python train.py --d_model=192 --n_experts=40 --experts_per_token=2 --n_head=6 --norm_eps=1e-06 --positions="rope" --init_std_down=0.0036 --optimizer="adamw" --lr=0.00288 --lr_mult_up=0.886 --beta1=0.9 --beta2=0.98 --warmup_steps=317 --schedule="wsd" --decay_shape="linear"
Below are experts of layer 6 (counted from 0) of a mixture-of-experts language model. Rows are named router (the router's row for the expert), up (a neuron's input weights, with its number) and show model dimensions 128-191. Each number is 200 + 20 x the weight over its row's rms, rounded and kept within 0 to 999.
After each expert's rows: a language model's description of what the expert responds to. This comes from a sample of Wikipedia text that the model never trained on.

# expert 39
router,190,234,185,186,229,218,179,178,181,155,175,221,213,206,219,203,201,203,198,221,217,173,212,209,171,218,195,213,163,230,210,167,175,215,156,212,177,192,158,190,186,215,181,237,211,221,219,164,188,153,184,190,214,212,197,187,208,186,220,195,170,233,170,176
up0,201,218,180,204,230,189,213,209,213,190,215,188,198,227,180,184,200,159,213,196,170,195,215,230,198,168,228,191,198,175,227,211,196,228,210,201,222,200,207,179,202,218,196,162,195,160,218,199,185,193,215,182,199,183,179,256,182,210,187,152,208,177,193,231
up1,225,203,197,206,209,183,194,186,197,188,189,188,194,171,212,205,199,195,176,201,188,229,181,184,226,223,222,198,213,237,222,183,168,197,178,165,182,207,192,186,239,193,206,193,143,201,198,222,166,225,180,176,187,210,202,226,227,191,184,210,173,207,201,235
up2,235,191,209,185,162,187,217,204,195,202,190,188,205,215,200,199,161,220,188,150,188,187,178,194,230,186,193,194,205,200,213,187,191,193,170,179,165,184,222,204,222,206,233,204,200,188,194,221,217,179,178,192,199,208,189,219,204,160,231,218,230,213,235,186
What it handles: Name-initial capital letters. Single capital letters starting a proper name, usually a surname or given name after a first name: D-yer, H-ibbert, L-ung.

# expert 12
router,198,213,242,200,198,188,216,262,222,238,204,190,177,194,219,179,203,235,213,188,211,214,217,175,219,211,205,215,193,214,210,186,195,190,227,203,187,199,200,204,179,223,200,163,185,194,210,199,181,200,173,209,209,168,208,194,196,177,176,172,211,180,154,167
up0,199,209,209,197,187,168,255,232,200,190,201,196,186,201,210,179,212,180,222,176,221,210,197,219,162,185,190,199,188,188,230,229,199,215,224,175,230,220,229,168,213,193,214,191,197,176,237,189,203,175,220,189,187,206,206,216,227,208,190,188,204,184,197,205
up1,198,209,210,215,216,211,201,207,233,211,175,156,237,191,177,213,190,201,191,174,193,197,208,207,199,194,223,193,174,212,197,219,204,202,175,183,173,216,210,229,202,176,193,163,198,236,228,204,159,163,224,224,202,212,218,208,231,193,177,147,196,159,189,188
up2,183,193,190,218,206,200,168,196,210,210,217,228,200,167,187,191,170,172,205,198,184,183,178,230,140,200,226,191,213,224,199,230,188,206,208,194,198,212,203,148,232,162,206,222,198,211,195,217,200,205,201,208,200,160,187,190,187,201,160,189,160,167,191,225
What it handles: Paragraph and section breaks. Line breaks after sentence ends, table rows and headings, before a new section or paragraph; also pieces of capital-letter acronyms like FBI, PDF, GHS.

# expert 2
router,182,201,211,208,207,218,160,197,193,192,193,227,202,198,210,207,222,232,181,199,205,211,215,186,167,206,221,230,173,224,194,200,228,195,176,187,198,225,161,217,190,175,195,214,192,202,192,167,159,209,195,195,185,180,207,209,236,208,175,194,216,232,222,158
up0,179,213,216,209,199,199,235,205,221,195,217,185,157,184,197,197,192,157,182,185,202,203,202,197,165,198,208,206,242,228,252,186,152,213,200,193,195,192,181,206,206,210,201,220,171,199,194,179,206,258,229,190,176,237,219,219,214,179,193,197,180,186,202,194
up1,215,184,203,195,192,234,191,209,154,232,226,211,205,184,225,178,198,202,206,186,187,226,191,227,186,204,196,193,197,187,216,196,199,180,179,195,233,171,186,194,203,180,209,224,201,224,190,217,199,216,195,203,177,202,178,242,145,198,183,168,180,238,244,160
up2,213,190,236,227,208,201,233,225,197,178,201,182,210,159,208,186,208,171,173,214,187,196,201,202,193,181,159,231,205,213,197,182,162,195,204,206,194,224,233,238,224,205,215,217,189,222,212,185,217,180,177,192,192,178,176,220,209,198,235,202,213,202,202,184
What it handles: Name-initial fragments. Opening pieces of surnames and uncommon first names that need a continuation, such as Bog(aert), Kot(ecki), Vir(gil), Sak(ari); also he, she.

# expert 33
router,207,193,219,214,186,172,176,218,178,223,194,207,198,157,223,216,196,217,205,189,210,213,223,208,198,199,237,198,203,157,170,175,226,207,212,219,222,193,186,167,168,201,187,202,155,215,201,197,218,233,208,190,207,208,191,172,223,182,207,212,223,201,197,207
up0,172,181,159,194,196,185,191,226,250,201,210,167,189,221,209,189,193,188,192,183,186,193,191,227,176,215,222,241,222,235,200,189,175,196,187,198,215,193,185,209,214,202,203,228,200,194,193,189,189,236,228,207,189,196,188,224,219,234,177,158,187,215,208,230
up1,179,213,194,196,200,212,254,170,227,210,216,206,182,245,190,201,196,208,192,196,145,189,194,236,190,198,201,217,216,243,232,233,174,191,207,214,204,229,202,184,219,171,224,202,191,195,225,199,196,210,185,171,163,182,217,231,208,196,203,199,180,198,206,210
up2,196,181,191,211,233,196,172,226,200,185,186,174,191,174,186,186,190,179,205,218,188,188,193,194,192,202,203,222,175,190,180,186,204,213,233,224,204,212,196,200,222,228,223,245,180,223,203,175,198,197,207,203,198,199,217,189,169,223,233,221,172,222,194,206
What it handles: Country and place names. Country, state and city names in lists, tables and prose, such as York, Australia, Canada, Pakistan, often after a comma or pipe.

# expert 8
router,215,242,176,229,233,239,214,172,173,172,242,207,176,190,212,176,209,204,187,220,205,201,204,186,185,216,217,191,224,207,196,210,206,203,241,179,189,225,226,189,215,181,220,186,193,216,207,201,177,215,235,192,217,192,195,190,181,229,222,192,165,214,190,207
up0,180,159,220,182,192,200,187,210,215,230,173,199,191,209,178,206,195,209,180,143,208,181,189,205,183,186,176,200,216,183,207,213,168,156,194,234,169,201,189,223,243,188,191,217,197,199,215,198,199,189,172,191,177,164,228,231,199,197,188,191,227,181,213,190
up1,155,198,227,210,187,202,242,223,192,166,205,207,203,204,169,206,201,235,199,179,183,174,218,220,191,170,170,171,213,218,245,195,226,201,178,185,155,236,204,210,199,152,208,221,200,210,187,203,188,190,202,195,196,168,177,218,203,182,183,195,206,205,190,223
up2,209,189,178,198,203,180,202,209,236,220,184,184,223,215,201,219,200,196,178,187,192,182,196,194,200,253,210,217,172,215,226,191,184,181,192,232,177,175,193,227,233,210,193,196,196,195,231,210,216,178,192,210,183,193,224,223,190,215,206,198,213,204,206,183
What it handles: Prepositions in phrases. Prepositions linking noun phrases in running text, mostly "of", also "in", "for", "from", "at", "with", as in "Secretary of Commerce".

# expert 21
router,226,179,178,203,203,181,193,233,207,225,195,190,216,172,179,172,230,203,213,185,203,182,209,197,191,207,175,174,203,232,194,196,200,197,167,228,191,225,158,199,226,202,229,188,177,172,188,214,222,226,192,193,208,207,195,196,193,198,180,175,190,224,202,209
up0,147,180,202,226,214,214,213,199,197,171,213,178,199,167,143,196,190,169,202,193,188,195,216,212,207,212,203,208,232,209,212,228,168,172,167,173,218,182,231,169,219,198,219,185,166,207,214,198,191,176,228,199,188,223,221,206,184,190,220,172,188,204,200,227
up1,200,232,220,171,205,184,211,207,189,179,199,192,222,220,163,197,182,216,232,173,192,175,201,187,181,251,197,215,189,205,232,209,200,192,209,193,174,240,222,177,212,184,181,215,204,218,191,176,184,186,192,171,192,216,219,252,178,182,220,183,206,223,244,147
up2,157,228,186,225,215,179,203,212,214,214,192,193,210,192,186,198,177,208,195,161,202,197,187,220,198,187,203,190,214,189,243,205,206,176,200,194,176,207,197,221,193,154,194,215,188,252,226,214,181,224,180,166,186,210,190,187,191,181,212,215,215,209,190,180
What it handles: Foreign name pieces. Word-piece syllables and accented letters inside non-English personal and place names, such as Žižek, Zhang, Rajanubhab, Ragnarök.

# expert 15
router,185,230,204,169,198,183,192,175,198,210,239,224,192,185,198,199,191,186,196,214,169,192,223,178,192,192,152,211,214,186,192,229,217,190,199,191,192,222,139,180,157,168,196,214,214,192,217,180,183,229,217,161,203,217,191,209,213,191,233,237,196,205,199,227
up0,170,195,193,182,221,171,198,206,184,160,229,188,181,183,179,211,200,171,210,220,214,183,212,208,204,203,201,223,186,204,187,216,205,254,156,204,210,238,217,212,221,204,198,226,211,194,191,197,195,213,203,174,196,189,192,216,197,213,226,229,210,232,209,165
up1,198,176,177,216,194,179,204,186,231,225,200,196,205,188,190,199,207,206,206,167,219,177,187,229,207,221,207,187,192,217,222,225,208,186,188,218,184,209,187,191,221,205,197,203,190,201,213,203,204,242,205,207,176,170,190,181,190,202,186,170,180,195,199,177
up2,184,196,208,191,224,206,187,200,208,222,191,195,210,208,223,188,190,193,209,160,230,219,181,185,158,221,202,200,212,204,212,214,187,177,213,204,140,214,202,232,209,178,205,191,210,198,221,173,204,170,208,199,174,158,239,173,218,223,204,206,174,204,196,165
What it handles: Clause and list conjunctions. Conjunctions and linkers joining clauses or list items, mostly and after a comma, also or, but, which, that, semicolons.

# expert 17
router,209,203,176,191,208,211,169,225,211,181,219,239,174,187,190,168,193,191,188,227,219,208,190,174,220,191,171,201,202,159,192,209,194,212,202,223,232,215,194,226,175,225,228,184,170,213,174,198,207,217,198,228,191,215,204,208,202,206,209,185,181,161,216,183
up0,186,211,220,178,146,222,204,192,199,191,194,203,225,190,211,198,168,200,169,191,233,205,173,187,167,160,176,185,229,200,198,223,204,201,204,190,171,207,198,217,241,215,219,201,186,223,189,200,213,237,154,185,229,221,240,237,217,181,177,207,211,209,211,214
up1,206,203,186,205,223,231,184,209,201,215,201,179,196,202,232,208,184,196,211,199,167,176,216,216,187,235,228,190,189,197,200,210,208,164,222,204,196,160,167,194,203,188,217,178,179,199,173,195,162,208,226,179,190,217,266,201,232,212,204,201,195,202,198,214
up2,235,166,215,207,185,200,219,158,228,167,158,205,209,223,198,197,207,207,211,212,220,212,179,199,212,169,221,195,184,251,217,195,201,161,196,226,192,194,216,195,233,187,186,164,205,226,223,162,188,178,195,192,187,184,215,212,195,179,182,194,234,228,192,212
What it handles: Prepositions and modals. Prepositions, the particle to and modal verbs linking a verb or noun to what follows, such as to, after, would, can, off.

# expert 11
router,181,182,156,207,209,181,203,210,201,193,208,222,171,174,214,198,185,220,198,218,173,193,228,169,204,216,194,192,177,216,197,207,204,182,204,190,164,169,213,165,218,248,208,180,201,199,183,227,218,209,209,199,197,224,220,205,231,219,203,178,215,210,198,216
up0,208,206,208,216,237,228,189,211,203,218,202,185,223,236,192,197,231,242,217,198,215,171,195,207,196,206,218,198,209,187,203,198,190,161,184,183,185,204,204,178,205,192,176,231,227,210,201,175,211,196,213,186,193,227,209,224,243,168,209,211,192,195,166,206
up1,184,184,182,211,227,215,218,203,201,224,184,210,201,188,217,167,201,175,233,215,168,194,232,184,201,205,212,195,188,194,218,182,185,196,184,225,174,205,211,208,231,176,214,182,218,181,200,214,217,207,201,196,195,176,199,225,199,237,231,161,210,180,192,227
up2,196,214,203,199,200,222,200,201,215,229,219,186,203,206,184,197,189,183,202,183,216,145,216,219,211,177,178,247,208,199,204,207,214,162,165,257,189,196,213,191,184,178,235,200,203,188,204,193,222,166,194,182,153,192,212,203,178,210,207,190,217,191,206,176
What it handles: Mid-word pieces, time nouns. Inner word fragments after an initial letter (b-a-it, b-ary-onic, w-ished), plus of and nouns like years, time, old.

# expert 36
router,188,191,166,184,194,202,193,172,223,181,223,185,238,172,230,179,183,180,221,187,169,202,217,219,195,186,215,179,184,200,190,223,219,186,214,203,168,190,252,191,200,170,184,170,207,198,175,187,170,211,204,197,177,196,210,186,214,219,211,176,209,216,211,190
up12,216,184,208,199,167,198,187,241,201,198,222,201,174,213,235,220,195,190,222,194,194,209,194,221,194,237,218,187,215,173,205,209,187,182,205,220,226,207,181,206,261,171,240,196,213,156,215,200,200,214,239,179,171,197,206,237,213,207,222,212,202,194,191,226
up13,190,200,175,213,203,191,192,200,181,250,210,210,206,215,214,197,177,231,193,182,178,160,206,179,218,236,218,177,191,204,215,174,197,170,190,187,184,250,206,184,231,188,184,218,175,191,212,219,189,175,191,185,155,192,194,198,194,152,172,190,224,175,184,209
up14,165,162,226,206,205,180,209,222,210,211,216,184,194,153,202,205,217,201,159,201,186,195,183,200,183,236,254,205,226,227,209,225,179,221,185,235,186,212,185,204,165,202,214,209,221,172,199,212,209,179,195,192,181,200,195,241,259,207,170,188,179,174,203,195
What it handles: Biography verbs and born. Verbs and nouns in biographies and sports articles, like born, died, held, founded, played, and the space after "born" before a date.

# expert 6
router,191,166,198,190,215,168,198,184,211,175,199,221,215,193,207,217,209,226,195,189,211,213,217,201,188,201,199,244,165,188,225,195,229,215,193,183,166,201,173,183,205,213,189,211,161,215,204,167,217,159,191,232,199,217,207,184,173,163,218,204,224,196,206,182
up0,211,202,214,226,196,185,194,199,199,208,206,225,187,170,213,194,203,180,192,182,192,225,162,235,197,219,220,188,179,160,201,190,201,182,229,195,186,204,195,207,210,209,215,181,188,187,238,195,206,186,195,212,182,174,177,185,174,182,179,179,192,219,171,163
up1,241,192,186,205,211,221,228,200,202,215,181,230,222,220,167,229,196,186,193,196,177,189,195,200,168,217,223,199,173,184,208,212,198,191,178,222,217,217,201,224,242,200,188,179,225,219,236,192,212,167,233,205,196,195,192,195,191,232,223,206,208,170,197,191
up2,189,196,190,202,233,194,175,221,220,244,192,182,189,214,201,223,173,225,213,205,174,171,200,216,212,203,223,190,227,184,185,198,196,185,171,208,213,207,184,182,206,186,189,181,202,251,200,180,190,237,191,189,210,206,195,262,203,186,237,225,196,184,185,205
What it handles: Common first names. Whole common English given names before a surname, such as John, David, George, Mike, often in credits, casts and sports rosters.

# expert 35
router,235,175,246,213,166,224,211,224,175,216,215,187,172,189,221,206,200,198,207,205,229,179,195,227,202,244,215,183,173,157,188,188,160,188,185,182,217,191,208,242,232,181,197,229,241,167,200,219,189,200,238,203,208,204,211,196,193,189,197,178,160,200,197,220
up0,215,223,191,219,203,187,218,167,220,220,226,214,193,222,213,199,181,204,175,168,198,206,187,207,154,192,169,193,184,216,204,218,198,160,267,205,191,215,194,230,186,213,217,147,200,190,215,203,152,161,194,208,184,172,167,214,212,204,224,170,220,184,188,213
up1,216,223,187,160,202,195,193,190,228,182,208,202,207,203,194,201,194,191,185,151,164,211,194,216,204,197,190,202,224,215,215,193,192,210,216,230,197,233,199,181,211,181,187,197,170,217,241,176,178,213,181,203,160,144,188,239,209,199,202,176,215,221,179,184
up2,217,200,188,203,196,210,211,163,215,195,151,209,177,221,209,200,201,200,205,209,194,249,204,185,217,199,177,207,206,216,204,197,179,212,191,213,197,203,229,211,225,171,149,226,204,206,181,204,196,209,174,200,211,194,170,193,172,192,220,210,263,172,187,174
What it handles: Table cell separators. Pipe characters separating table cells after a name or number, plus semicolons and slashes as separators.